Experts of a small language model: vocabulary 32768, a sigmoid router.
Below are experts of layer 5 (counted from 0) of a mixture-of-experts language model. Rows are named router (the router's row for the expert), gate (a neuron's input weights, with its number), up (a neuron's input weights, with its number) and show model dimensions 0-63. Each number is 128 + 24 x the weight over its row's rms, rounded and kept within 0 to 255. Numbers have three digits each.
After each expert's rows: "gets" lists some tokens that make up at least twice as much of what it gets as of all text. This comes from a sample of Wikipedia text that the model never trained on. Tokens count by the router's weight.

# expert 3
router:134088124135134154145151178117141125167166129151141135096129132166143162102129080106181126139135134107127178168119130182121127127068126113162122090154128141083126149085116096110120150070154157
gate0:101136089134107108152123136157139096156134105104167133096118148112095136136086112117156130102144134117172116107120134136099157115119096129139096072174132120119154135106122136137155118138121120
up0:123107085114088088081133106114112092146133143115104160104144121116146116093129178134166130145110117105177142156127106121107119148142135127141147095122113138113117132161119117094143131147140125
gate1:125120153128141136149166171144115193108092110140105130159110126111142116120127140101134161179152164142136135133114100192140155143092150115152127160137059111102124133174098124129186141115141128
up1:164114106093119120118091130156104119113149112134093180155100182175166114113168168095156139156112121150111147112126185116088103086152120141111117110088149166135162168150145103096123164110138119
gate2:117139119099110094175101116120125149155169096158087161144140099109113140143152116154148118120111143091131151172145131149110155141111130131138118122121153145141109168134176182096115115139152137
up2:165166124119124111146184110150181148143084107100136124128179153134150107094142138142157120136115156131148114160112154136108099156158176121143171154143167144125120079145136105122098130140098126
gate3:109128165112126149119104138128156132135130107158092082117112109126133108099112098143131136098132140101141108151096122181093132113136100129123094119138161131114122145092112095123149136079082099
up3:147088098107141133124089159098104103110132129144073094080114133126125120143119170123149113155131145109112130129098158140115114109126095160161137169123161114140084144103113082119134149112116098
gate4:133124101118095121127135122131134178150121130153110130104101091143131126097149112165168136130118129143106082135149154147114099144098112068120107101137130188104134136146153132156068126153089088
up4:118119138147141143131092119136091122099106131128139111158134128132144142145089113118108137134095126090144107153147105157108152139162125143127127099120142109162118129110126137128136152116135183
gate5:148136134108132130094109140076136092151143089071152176140110128124113132128137157119146130121131105159140148144108155110095145189134098101116163164137131077152078110106104112123094152140138155
up5:146117135148091112093171147115136044121139143137137122154101124146121139107106144105145127154129101153109148134095143138071141161127153101154109120097129148107130135137128153121182093145132124
gate6:143146145179078106112128164129097157122131112107119128091122156099119134100106136087190093084154130145112128152111081097167108142124160114126179096139151147126088154135170133126154159129137162
up6:137137186089131131117146162120140102133121190149137121141122136074138124124136100128164138098098167145119153115173148158093130126157115091084102140178137161136157150129147103100171134179125092
gate7:121143149112152116170122149125131067113137141126108129138093124157149095098106156134119147136131106151110155119102119124107170154118106125186134121123112111096169132107114177133154079119086102
up7:116140129120099152124109148167129137105126120136154107149083121117100115136128146165157124143172127147139094143115153113113109106153109134117145093091121125076097123114093175158106105130153156
gate8:112186128104125142069119098130147138098154093120157169138097106130120101136159108157113176125124105140127132116140129112103135189133114111150130137123149139101114175118135073103134131081164136
up8:083115082144146109123090104157142119138148160140129117140104124116126115049093096146131127140134102130137104080111154106124136110121157129131130097125116061125106122137144157119180084114076107
gate9:137144126087147141155159162133143107170155124130081127113108127149119150130151130148116135143138153141105113082118159147168153134106133151158136119192102163123104122113134148105150083117142139
up9:191121124125127104149097144121127149160118096133096118120165101151117109091085150133134100149143156130158117116101165126138147145126136163146120100161122149083114114138127124141082164150125116
gate10:122112122132101119166119156126114154133096120081136119131117086139128136107144118142157116128135170140161147160107106137133151071110118135143103175122111100082164138157152119093085106110126162
up10:076138183125093140153089121113109141113121116179134131163180171163142099156128156131117141110128160080090190147099160126140086142138154110131096094069147160144088101144110100154172155127111102
gate11:120134154122111132125138115163122113129147151171175131129145169173146173116101122116112175150104118138123167132116136152094147130148128139155115104142131145124085112109183108143115117153116138
up11:130090139119094098116193095126157110123162072088119126149139147124137119113090120102172123103106151135145095133105120150106155127136147087106126096154156131132097092101140130114191115183110120
gets: " the", " a", " an", " The", "The", " A"

# expert 5
router:082113146125142127090111135144129115159129125084162114140129108200160098104112133109126158140108113134126134095114124161137126115121138122143133097130141124130118091084099095107145139148148197
gate0:146130137114186110161146167151076099099146135167092170107137162162116121108134143113094117153110122134155149103132110170155165166126124099131137117115146112089133095146138102175125096125131064
up0:078148087136156122105154148111115142123066139142144197142140152187103122144115130157106115146132188075113126123150099139080116160130165101131108105099128087148113128121122171124135168129147118
gate1:119112092084136105069145124157114105143170146081124125152102128138099146123111130132166160133164159094146095135115126133097142110158139076095107139117150147114099149108104118089096133147117085
up1:092151124108098105162131097138126136087116127133171127128139105140130096157128097133113116139128134113116133102149129098143133131163113131126144121143095084126124132174170115135117175130109111
gate2:159137119153109134132159165143136128174150124133148151147122096144144175118116132128101108140130156154104106125169077121166157135088136099147120100092141083115142155142150117110103073142125125
up2:145157147098111144115109109103128104147130111166145137153099101121148099142165114065088136136149120130127072086152167120100146091149115148111116154123112163123168113127154124130137094113169078
gate3:128155127129119114134130090098132136104105091125155119165087088120119125161148105136127143122126158137132111112145119125113113087102149086129129119103143127163092126100086070149169105139140130
up3:111096099118130163108104120139136124110138120126108099115125099107141130166163152122111097091136133189128102151079165141130156118110123115174123106116117155112131142132118126112087162157144136
gate4:140129113168116154116090113125112143114143117108137109141117076112143093137112131149140107160152117142122131061128121127144132116100128171155114158134108108140080105134125112151144129115142158
up4:185159108127147108144165115152105141191132075140096136131124094115116126142123081135090136137121157125123128174145120131153122107117143136139113122134111178152096132101108125121154106119146122
gate5:126157094120103113123149102080117149133114128124105099131133172160121139101122108110109129145129144119101148122126121143097101089152115114160062108115149097108151068158151121111130147129137099
up5:079154131163096141096133099135163125156091109137144148142131151133119112078131140124112144135114143119107110132085170162194102123130142147168105103131146145120101126164155106125106149127120115
gate6:195103127105160127088155106119099108111164102094108134120121110112134124125169144123132097132134118134162153096122151183131116125101126059143153156136133134121144126076119155119114163113117120
up6:152171144151109121101137149107121126109146133094096155121147125151105094128176102105127079166147143140172174153144110108145123118147159128149128146123108164127124150138131152133146150110093118
gate7:140152104113169133129142153075141117108042136120108084165155124148121106129116129099106176101144159130111127098136138116147113127164071120128132147145150126148120104105158138169134142119108112
up7:125113160127102120144146115140169137130149156109123176114141148127124137095166172122118098114131111133134133132188137113060146118093169149142158151159146109110101125128124112141143112115089135
gate8:134121152122123117093126177085073108133141129148142112128137103173112092141117119132129153127110132150145108117117081090141112149112130135144100135113144106132148108126142123169102146134175134
up8:130124137145125129158121109123093150137130204146142147080118127147155129162152103151118113146122131140136116141120157140087139162119136179133165089171162113111122143105119102158111131127174128
gate9:191105132119111144130171172133103104140147068092120143095115092151116138158112144116169138115087126179126138101122164137159151142141136131139102135141140142113146136142102120144171138127124094
up9:084131085100143132087103141072130143175141131141133122129097115142123151116215111127126101130114127099162104120158070120139102118116161135119122117161098111146120131080112142149103101118089092
gate10:086091119129160088146120145123123159130139114159150113076136185169106097142152151125105130134111141155106116167145148139154081121124143109112133090139115158097110128137115114103109130106128078
up10:129124149068105101148153104101140102129083162121112140134101122128139135154139128135122161095106140178141110130122178103155135149103092110172135162160151092160127146163128173127138126123190146
gate11:113161146143150160108170170137102134124162146100162111133146114125094116086096126095141136144131137133086163119098071102129134139044109125153149105168144117102144151127149176152140143150076142
up11:140125137106141160149150156140145116089099143170149110161111143107103178078145150107130115126154125108126113142130127125081089117128152150146139139167140132115109120111131133141108109135154147
gets: " in", "–", " of", " on", " at", " from"

# expert 4
router:077132191095157087144190136088121127103162090142142119131154128131131113110120115134115107144150110104127148103149154155111166162084117067128112043116132117149133157124159100141087097128143131
gate0:177120150124129129135147150096121105106156157146140144062144117122129173134145124153145128120082104157083151132128096137131163137095162103151081138088123128106110149128129169123152126070095091
up0:155137166138147147144169129134120090139150146142144111116149112161152141158131147180163137128065128143098116106075098109086150147125139062135109150142150128096136130120155164118090153108124143
gate1:123113090076138101098101136134109157102125136133167103150069133153143085170120139072113076113145112125088137129131128142119157121104149113148145107142122122138156100105115125144132125118143105
up1:132173110137138117131109108179110162109101141116120138133161076122134126146098121120134097144117077113133103145089123137131138130151093166168115159138132174127104153163177117134152161143138135
gate2:105164107118164147154117088135149125147140085145125135101089142108137080130148155132148129106135146120145139136114129094142087146135085138148109128147105144145104161105123137139079111146104103
up2:132124132127153130120139143129101128111102085171118123158126116113186137106120108099148121091139192167117118139119105145133129149068120139144118137140147112135164096136080120144158138141116103
gate3:121090092116142120135129119086127121102121092117127134148133136120156113153111170132178164156176100140115105133174150139128130120159147131124163109150113125142114119137152103167134071182129120
up3:132144112072117119132160131124151144118080144187080123094161113121141102077134125114160114140148126146140130133140109142168118107098097159134163135139078112162133149118129136143090156139114126
gate4:118103094139123123108119148145100153115138155111118157153100114124135158122181140095160138095152112076126141130113153142136147183133119104144114189130138138082117093150181110102126131107167116
up4:111129155128112115079061147136170167140087154141133161178079069111148107132087129148122128112155108154143105123147144169109113167156127153117128109148137154104144133128124099123175126128114107
gate5:119150129136153166113153101117162138110092123121107109099125109093110116084107120088128100122164152159181113165100103118153156128113137137167067130120126170157100103119130139140115148119145088
up5:132105106128101164145170121178131117122113161137111160105163129151113177133154142107158096092094075143088166109159134134145117089121161122117138129082094149139151120136124156150140135098116100
gate6:122109111171148134121147133117175096131164123172107138120169134128116147136153117159163130114180141091143137065080144144142134130155166103139106127133143125115157125089104098153085144092158165
up6:091151155130111131140123102115116141125131117142157126128087128137104142110094144150142108145123177152079148084164126134135153115116160120114136111150124153160127128106130115121140138134146123
gate7:101147120143123119092151127143123132172128133127168158091099151107130109110132160153143097145190186125180137122102184114133134180145117150131106070123149132124126133128108102137206120134130107
up7:152159147133128135136155129136122126116154127161110126129112147121094123063157150126149123162144142073131151095084171164152182137131074103120126116122143174147113124150085121108170058144194111
gate8:079176112102099178125123140139153170092137124151126115136132095143140110143134089077072143115087113147174095108135127076135175125137141141098141098169116132147162168176091135129127121112158116
up8:169143174131144115103110103135186118098088097123091084178133110098126109109107119109134161140146122103126105139131153102162112117134134136116114117121155117118120158110114125112155103119099104
gate9:148149086132178156135129116146127115143122136205155122117098112184142164100126121130103121142159151174163141145170141124126101087158112167117125099104123141093134153125158140118109104155144114
up9:124136123127104147134129137134163153124152121133130167090113139081143141119119124175183095071085156162101135108119123157169149159108122091166126108108115129109105090172095133107124130110135137
gate10:098150109140113151149137109107130139127131123123112128148147136139150110139135115136170133131147116099125116114128141120105118172142144159137131122129127093126135173086101156162126136131102146
up10:162093118130123114122139157108094115133107122146104153148155114172173113121114153140121157143127146091147125091128114157094147112106124094158085127100125097132158129128086168149115147144201123
gate11:110192115165127161145135105123129120143119154124104141121102105100157123167147143164148091157151111123128102139137137120118147171142122142154163103124119130142148098164118130083125088146120159
up11:104126142102101152128163148182123162147079105156151161134131140120093119077118118139147147140122132120108160121076103137190123107157154153100144117164127121150122134144153169157109110138110110
gets: "-", ".\n\n", " |\n", "\n\n", "\n", ":"

# expert 0
router:093117135114156108143155153131105123162158121121086142078101139204117097123100081100125177118077122119121141110175153132112149139118133114146097083073139165148134083110120147120104115168120140
gate0:140129105107136150136129121161128152113089088103080175169120185158135099096152141105134162127123151152145125129123118124142129135167127098121170126141151138136064148160137125114193129148099160
up0:117114159138117113127102114144104148128126160114137088115124097143088106141141152127117157096127122124101129098096107122107093119150114109147131097106135100132143110115123147063131144110136134
gate1:113156141137136149188145146122112089117165186111146136112083070147145158145130165111123114108115107151140115136146094159093135150100122138165113121106133131117129131177149124080119102168126153
up1:091115110129132132122127151143147093142126146126149137128136123141113110145163131111110105162108150110141108082100118155086119125153107109185140133085178147069154124106121144075104127096131129
gate2:097100115114164140154158155090141149140134119130099113101126120168108093165117096096114081153098136105154138123117089106118125147063098175134124135155114150101158138103105112125139150124090092
up2:147118095099148142160140167113110104108113163133178128144133108098152087155118147091143110148108144105144111099127150113118136132115137153138106131113131142136143124085135116113148120106110133
gate3:101125104102089085117140109091097128166169140125120134176131120165179138121153138167111120151159137085150134144123119124082148123149107132150095147184157134155128150095136082121099160156122124
up3:060124095183123111128130081116123162125145147137157113158130104150124122131138111148121123168146093085149107126139138121124087153160117125139141085133123166167137138126127130097151103152138105
gate4:122113126137117132136171118157088150163111123147096104126139087111144078137147145081141155125150118109118134093112127162107110119092157089150129099138152087126128136100111111138110127149075063
up4:119113130154122087149137139138127122149095157123107120159135099147133149071160161167157094110139116099112120113142104107131155135124153087131107094135107076111161069123104157117126157145098150
gate5:129105129169101180134131113126124119109125120107142125140125107169170146136102141120069160106118144135132169142087092097117153098165106136136129088123107137147115133065130113126105123199168084
up5:088130115144122164108090130088140075110117119130136140128180158144072167112087111135131149142100124131097154105073111091139101135120133158128120086122123126127114131105117102126146094135147112
gate6:152116118152122101116127111137112128115152175137162104149124145119110118126113109132132108109103158104094120106103077140107160112107120141104136106198115149139133109150082141057111151134112161
up6:126093139114145149110101147135118127120131107105129129108141120146116152145117096086120123162194151155130141085139100126145110115174121177152114128081150141114064123126152146174129124126080174
gate7:101091112163072131134127135120131128131128125121136135147101124139138163147132099125138160133149089126138122103152145155159149126150096095117137107153100168120138169111136087097123122087103100
up7:118121086127138113100148102086104138150107131110123112141084146153140144132105123131153118146134132094141113130156187164110152142158093148139121154130141158167104106099119100124126115091124100
gate8:144105108118154145121152139156136140107140114112117096117153151119099157105074109116135084142144170130142155132066181149160160166139080105170113142119094153128095149094143121152142111131155148
up8:102134121098137091153168066156105127119143124105136122129143125101166084088123096151126123080099159135078141136143176129095145129112076147122124120106084100118137142143114125127123143145154126
gate9:082111129118173173145076134123117112107131074153087135117151117111116090146121137159084119154165112143057135121151138111130153156134098102180120110138141142096144122128107109103128124130100118
up9:121106128128112152173091142137135113130094138098136135147113092144120159175170162085132137130129100158091149099110109106139196116091133180142144151164140106122160128141128136157155171147126157
gate10:130169082174142122112139117138137150126098145135110124117119123149122137146136140117106112111145107135125111172067110135127151163134125123132079135139085163134195149147125142121119090123129127
up10:114115121072152165126115123178117111122129104127127140154164124122091131146121120129129123123129103132094117116129130115160132166122147183142146143095148095150088139105107106108109135087129103
gate11:140147132096125137170185113128135135101149120151146124110123104125139116130106104168167121172127121139096113121083118136173116133122119115126120091134144125130087104115118118125121147136141148
up11:137113147132134107137115140116128125153107134115144143147120126153092141161143103135159146086136176114155137133134104158118116136121138105138118096121159086138123127175155120144136136153132154
gets: " |", "|", ";", "\n", ");", " —;"

# expert 2
router:114080136146142173147142156129175162125116069098104123127119116124157165114129103132129141143127146143116129112148097142138168126157149131118130118115113140171082081131126121094123131164174111
gate0:128108134106121137122142157151139131137141135196119148157175180100085099093112121102144111123126118153106140105123135152176111167185125115129157065118122159135144132093124106151159113111130132
up0:145137162132146105137118150148159118128110090084121086148121148136165105114080095124106114114127123097077117139149130115118186104135137156069113133159173114137139125155143160128134116171123098
gate1:169119117162130134146087135122134152113086164116142131127124136110103105122100108113131112128114108121107153149129147135077178087167110166138114121118134160176114107183136106096152167143134141
up1:144113175127164153142125143136115093114114088187158101119099110104158162146106138124101107095165136136132166145186147152114088099125145100112155106114102162148135140136113110125065124205134122
gate2:116146160116127099141135152133140102147095138126101103121097100124147095125172130109154148121126117152124151083096121066127148130081059102144101151136147132154105144175111126128084122116175138
up2:113071112182102095106132137125169122168134146122114088112167175164130110107112173138082162131141127149141139160127116144088161140148129120124150114134136146146189116123133139139102107081176138
gate3:143138126136163166110095155096097147138139106124104145175129111163161070141099141105130145118161142146074131149113105124172178107130136107133147160132165163134114142144132134156112132127108146
up3:128150118119159135111113136150104088152166140110141146163123091126165072150096136149106139135072129125117112157123130113143166142117177109096159144138161149091146107127127123171139145132138156
gate4:128112145148140147135114141144174158131107121116165110119123175158096162117134123133159128114144117143142144109167144131117148121168163115101134125139146104113118144115164140111147108128136119
up4:172126169151095118166110110112140151123131150120107122091098116129158125118085113135122181113138145121102131132141131064112137123077154159113133124165137158134107103154136127133162135150155127
gate5:120096178123143111131120086147084150138120130126130132149130123179111114115096124095157118150135089163120122111120152125158136156132143153099122091110151170118144174145118103137104094139151123
up5:140152088106155124158152149124131109163127139146081136127111178126118136114164132151134123119129153115127131128151131144116106145137152113168154163194134130109134100132155145084122104150070151
gate6:127123093122101114142148122112110112151154136151154175099113163126173159145154134143112106141086142095127084156137152140149128123132156081136101100103102123121136132121105100116157139163148146
up6:099177109142116123161132107097183098150104154153152123093092110141128111135132128152103133122111145137138120159170142123127163132131143130112136081152126094147112161138097126126115119175117108
gate7:117140147136095122114136143151163102118143131118105141134111144165117129137150125151158105120101117133128141131137147138105123123136159164146100142144132101141128127138100144139122157113117149
up7:092120136109144109158125124118118145098123105150162106128129142114173147154151108111126165160130119097160124153128099111144101148111097135173172122116129150124105149187129111103135125091110089
gate8:129118154123141093121164106129121142123104134151138098084124130129128134167163120104136132146146159139098166084159127115096161097123113103113135105118121147145119132082091114126157144104117118
up8:144120183101116087125111152074107145136109132104128130170111125156092167093157087109114128138179137087120114137103152136144130091125131134168129147148129138119130141138141166120161085171096128
gate9:116093141158139111140102156121072125120135093107137118109113155136142116112131107153120113116107133141138155114145140152134122106147134131148121094120147134170098103146135102120176076148110074
up9:100128118161152134106100146108098141113134126111118135148107060111115115151140156188153114117128100141138107139143124171133107127138100176107156111176085095084140128113102089134140126094082148
gate10:110151097108113102131125127096131144098127118128159146145151137132138177168147110117138096138148141130110119107094137103110114126150103120134112107112140121154125099036128145130112171104126150
up10:102146151165134142102167129083139145131185130152083085149174101136105098131172160100139125121107144136171119112152129134125120149165105190145141155108107166109148112128163163116116088155111131
gate11:123118125101111122141096112099091119170131115119137151124113050100121159092147126125107153163098085114135136132129133123151129128138117125097153097141118127138101064114121110116127120121194169
up11:160126132141104120143110157114140145125179135091128117117162121195092156087129142119145131176116107101141146122104127165154128097121106108106151143124113167124135131143124120092128105130143169
gets: " ", "201", "200", "202", "199", "198"

# expert 10
router:134106145128144179130120154087102146105150134160154061140149113156112117135157155130172151164103075099113144143156139099154147132136150101129124148109162130158132102098084127125127126163129165
gate0:129120154105163136138134141097116155097112136107169164110120130134118136138100085148135117139145114119113095153143104124123155117094112128124089132071132109119104132136087130088106104110129127
up0:116179165152142142118136111124123096131143147118090128123136120149155122066129120102127132129128102145066181120145158136130133159132098147181143132169148120110146132129178156143163136113143137
gate1:118108165141173151121128138105135152148111127137137138153164159084151129142120152094124146129149105148137138123159126145101133091137120143133147123119113151162135101162138151142092121132123140
up1:131110103127132090133113130191136144133123132133130146131093174128145124182086112135154098131152111110134127124125134124150142141190130118178092164124155135136149112127157124163145179193177164
gate2:126126084093149168112138120142112157131123152128130143090124138155112144102119164100107133176163168170168132114108144132112111138147125109151133132121119067127134137116079147138111070106182146
up2:081122145153115131128119130122147121111131113123156181153156100092152132118156136096153123089165126089143128108120144162071159151160128085062102107141111124127148135080114111089110128130131131
gate3:115134195154153140143093116116128168144135111136087090095099108132151105127064131123146108141103128148143140111107100156141115149115097137107141129066151113125138126138113146117131091055115112
up3:142145119117133130131136113125123102116162128134151062127142093154139104163142146114181101133136099124123164120174129110141082157117133115136170100130120109155135096092119094137077096113153115
gate4:137138145132125172111093105101107121149091116129136146149151152066159143136161125105153133156140121151173145147158152106081150102138127097141098136099138124089120136134164132142119139143175088
up4:138104136104163124137105118142136117141107127116135128154126138077121134067150147111101144170138117080149149126073083127130122160171140148150063121099078138138113126118159100111131129136159157
gate5:112141141144126115145158160118081138112126180129080095121141124141150140151176140177117138109137097135144109061127080186160151145143184094138118149138124128098097122113113135109082128128139131
up5:103124102123081109142078135167157183149106118136166104125102136129135095134134134134136101111088156173141139135123130122110103173132123159124159126107118122151165126158120111153118146141164152
gate6:176154111111204110134143106120098156139139079119100150109125120138157149143117136143154097093138076147115151093158118131125140130169135098142150116119138154117129090117130102123183160112112082
up6:143104132112079135107127153131154138171097127177120112137122135117161159148132160076133143109118143112122137100120090165130150118182145156164080120084099133120113080129116072107145127086126160
gate7:145179099143162142119120160152188094171129168171151159139123104169086097118128116096120131152090088182163132119145136151131138166118155130147124127162173141190145143082126085121095146143053152
up7:124129146111107115126160103165090114105169126098118128147142120134137132125133111095128164131119116107135111117097114146124136151087062070128099128134128141110153133098135137101109118152106105
gate8:149090084144115087123146101107135100185129147122113152134158117180150131117119115096143125105121105099144178121095128125138158132156162128146107143141124112104109090135126174140128151150166138
up8:145126184139111119156108170098126130126090155155118109116144125109142158119149117094133106156099165115131108129123153138142138149152093124113123111139159129095148133098105103163140137127151180
gate9:086124171136149124168101151139096151144138158125086122139143128121121124113178113127108092149111139134139141173173127142132133129137149139131094143138105150073115127098129137125100091136118117
up9:067140120088137125106132105134103162144128145155121128173154147140108114149139116112129147097142116105105165150141130092134146209086126163154160111110144136108080164095150148141163118153067105
gate10:141113130151158162117117115133131125157171090073113135131129083102124171152111103077153141130147115115141106104168093171092115140142089106150132138120189058140142136112160121123122127081115138
up10:142134148149124154143112152125125142122108136142095141118127118123160094132106144147092079117135137135145119132134110092140096096136123076135119122123157134117118125155074126131085149122124157
gate11:116148164109127146115104097160143114100157120157127130121117161135149178160104134119143116140099084150128188150119131160130133103107098125130139134141177140153135105195152155111095118157100138
up11:131129118090105104133154121187162120107170177173137124103135131112109091132167126115135160106139139109116107108102102163103110086092070106124104128124138110149135109113122127115137115164101139
gets: " and", " to", " that", " which", " or", "'s"

# expert 11
router:131122125097165094152138152120127172115174147146130086116074109130185082131129098144152172118106115151133121146166142173132129108152130107156123136109078120096103091127107104094080115167143131
gate0:152105144155163086129124130108074163190148113081105127148133132102129147139119130116187132125129119121090140095134144128171150155143122079115116130131103149109107106131137161125087107128152176
up0:165110138140152092127111094174119130121099152130140119195135141142138146133127122117088098138093140141123085168138158138107095130081136181095100179116112122150124149101139158144116173083129156
gate1:122111173148115114151128150107159166133150156146147118132138126136137088156148112147156076124129139150139172118148161146135174093106089111098124152125133183124112116172143123137144116090150140
up1:142146124125102151096161100132125114099125148124151137115139170164120126130111129110174163114133168129121086143124165145156128174077151104109154118118162124084128089136184181130077115111076086
gate2:165127098205120089094142091144119132140157139072092118147126122139117139098141162118095103089122135080126154113130140110137117131113134094122120121104125114105121132106116121113140146123113139
up2:139101137125151110125175114138144128121108149083157112120131148095146114182117135108117113105176117160119135146126134126121152138094168108119159132138180131147137118147141086089144161162150146
gate3:093106140162152117139153136099144160127120115100147175151096164124079129091116122132136135125069117110117150154149144155102128127124099067163140126122139128148116131115130151177107138159124191
up3:145118107135143135140155100141141136140133146083141129148091124147110173162143103139131119116145143131138108099130090124123097110086123148090097047127083139115143095109159165129118113156129133
gate4:124081086155093133096161105149092120139175117131191121129125130145147163133071125145113166126136115113099159129119098145128143125123110142135117105098130136120097103129133155167108124116088093
up4:114162137135056123118158080075119142154102083154117134136105122164098129119160160145121158079080133109124112099099110121155154150135114148100119107151136146126108168147111136133148142161064123
gate5:132092138143122115130097132155102165136085136111125141148133117152151109099100139106161135105142131108106128103106148147118136099138138159142109109109127116114134093138172125135117134079103162
up5:097109098134136126142112144104151132109122134128114162167103150160133101110088136128127117158116116100140119089098184154132123175115120103129155128112161129154207163141095105127128141160176154
gate6:135147116152128120115142132141080109101141127176144121089134121157124189152156116147142135142121124144099125113148147147105120135104129122114114113127158116114111134146070136129146115147153149
up6:204084146109133100111136188109127086157142085138134148103127078154150102108116134159138096086167139122135121109135112134122149165123093201119089142141117129126130141092144110068135087142138113
gate7:159134158129154140106144144132128110169105136091159144133095119127111173125100172098118159119146096130123118144157102133078155145129079141146129110117118110119147121121091119162109122151118140
up7:148108124128167115118133169129117100178154112111110092127079125100110135143112106108103146136144141116137147148116125123082150150145093116123128155131125125167169132126073129133101105066146148
gate8:123126137144091116159168109162112099144112066122119140089140176161101094105123080121135064105143117127091092089128124146182097127148124163091124138142116134132128070137145103134101086141118143
up8:153151170089124120124077189103163151104137130091158093141119153133126099140083161099129131116132099120130176129156125116118119134108099105142132142130139097180106106143147153108173099114095101
gate9:125163087146167122129155151120083127117126151114126093079165130155098149191143142140160139154079125114158105100081136153122120094096076142138091128108069173127162129144134115150125109081114089
up9:099156125177123138125123115182137041068126145140148121108129123129116174139130088152125135130155135123127112127155130074115129086113120103142124157106151120119108140131103121080132129146163154
gate10:150191109146165087130178170120093148138128124161121130159121122118160069137122131129133170133122101162122107101126136130149088102083080114140127153124158123116147155150165114103124112145129121
up10:137114140136115112129107158151122115178132114103122147158112135128128146164112202123131092139102147164113097119133101171160143111138140095124074132150083157162128100120152111118148173119127146
gate11:109132151114175097123101148148095141120120153111138111064124131105123116113098072121149089148153149159137162149105134109087108132151121150101073134130098105123109115153128120135094101090137120
up11:150132143168111111132105115099175128102136120129140126121093121106112132161131120142073139106109105099162131165139136117100122134090138101116162112151091128122155184189141129142108122120132110
gets: ".", "k", "al", "o", "j", "in"

# expert 1
router:100139095126147083123115132126131112105114134115081154134136110114108151132114093135125184169118119143143138138151058149094170133100128136123075085113113125170122139117133087134147139154159146
gate0:102130076141134122124135117114131158113130141114126121166100156138129111141135127103132133138119141125153113111129118143136163131130134122172104120147131102103115150135116141121126124131154145
up0:110135142129153090106162088108141108149177099152095128105105129092134072175128115162118151143156113137069177143142149141117127116103118135101152109126133176131141102088130122143129156148103130
gate1:139138164112127154149139112143132170092140122126129086168086125126121107185129123122107172151104127153169129125112118094118146108165164136131102135104162144145085121162108162112096105084133097
up1:110129101144131084128140150092108137115161148114143130141114168129124151148113130158100111160112128100092117129171073126098151092162134101135120119129118153136144113102094124116150146103125126
gate2:089107119137133180152101134117199148117134140122123147126089121134133117149115125105149078170142148143122134144135136167073114134167139122196105123122162120115141096107137085180126129142141141
up2:148126152148173178160121117137127100164155128115104136081095127172113120144104124095145135121113120175106086152149118130082140099180119086175122095100164126124128124140126118134109106147158125
gate3:148129103160117136140111142143156122155132113113152113131146122125162156143148185121142107105118154156166134179133107107158136141155130109167146141128144091148142158157093167148150117150146124
up3:144146124085108158161116083162122153165166146129140107151145112091106105149134160087147101121124111131133101123137157130092139071109116113119110159151132139109117092177096159154124122126110159
gate4:113097143124090121105171143149161132139167179098113130141110177181101163087110117101118098107110142106114147115126117156108159156088102134115129132159134119152141150124126079184132135108085134
up4:163166105074133121176102134137136162146123122128085185106116121132186141154147133143138191123126156184157136169154140136127118119121147095114142146120142148142140132153117111108165099134119137
gate5:096072107079098134155124100118117143181121107116136150114133140134128162158106108110151142084133164116054116141117155129134096139139149121150132088127128178132135101126149151165052101083131178
up5:104114125105111143136124148125121115183123121134109114116148108148107156159143106156149121138132125118084123134126144160164169146133209144136140157141136183075112102118135115132071134116146123
gate6:157124154136136156113103147111098125116090145128140115132150150105156149131125097145143108125146160149132177131094127168132125154126130100112156135079171129120101136081101104170135152133145143
up6:116111117124117134112085083137111169127076110146106138137111159120110153137100132142193150151119133094109091091123083149123129150112095157124167129124115133181109124127136132144150090154126154
gate7:155131137102118120108135132072120095103181149118089121147149145114104130137155099134126145113154122067136178132116135150104128101150091103167114080178151144131132129128134139101146134139144145
up7:104156128109154113109070125126085105103138124138078120133111137132082119139132165116142163097124122115106143129181144092111123087168119138151084108162151140143159174143143180083115118121113135
gate8:090190101158165129134124117138168136115070144086127138099136093113165123097116138133161105155100122093102107088087127120111138109082113109154155133122133114140138132110109149112137127100106160
up8:114135163108119102137095120107104093154132132185135136125177098090112165128127147138106130151142106140147170141175089116131136174141161126110125128141141173143105104142134181147142152129096105
gate9:114096121098134108162129162133151142109106166136131122131138128128136102140150140133141105153107145130119153117151121097110122124172108150097090131090155140164164170116148088134095126166098136
up9:126145103123117141148152106139132139100105098104082126085138125193155111138110115164088136130138155132172144122131129078095133119120164122142123129141130144133127121116120118115131143128153146
gate10:140122116132134114122141171136120135144152118136104170078145141104104132103136137134123151170181133146162118158117120107101135130086171162093127122106140138162113158150158105111124114131123088
up10:110162123126132153146135150133119120164122155129071139148113093179136140144120119124073182117148119158118151109118143167153124145141132116098109122170145121102117123085137166100132144118175145
gate11:123174130134153135112151154082137126150132140105148123142088137166122107082111103089125124096138143130142135098123157141112156140107137083108143130124127172154119121123114134128098134125156113
up11:155101137140158139103138108168073103151162132097118112100140153136143115124121124159105067103151115168094114113115148143091138110158130127113142157153136127063168072130102119105141161147216090
gets: ",", ".", " was", " is", " (", " were"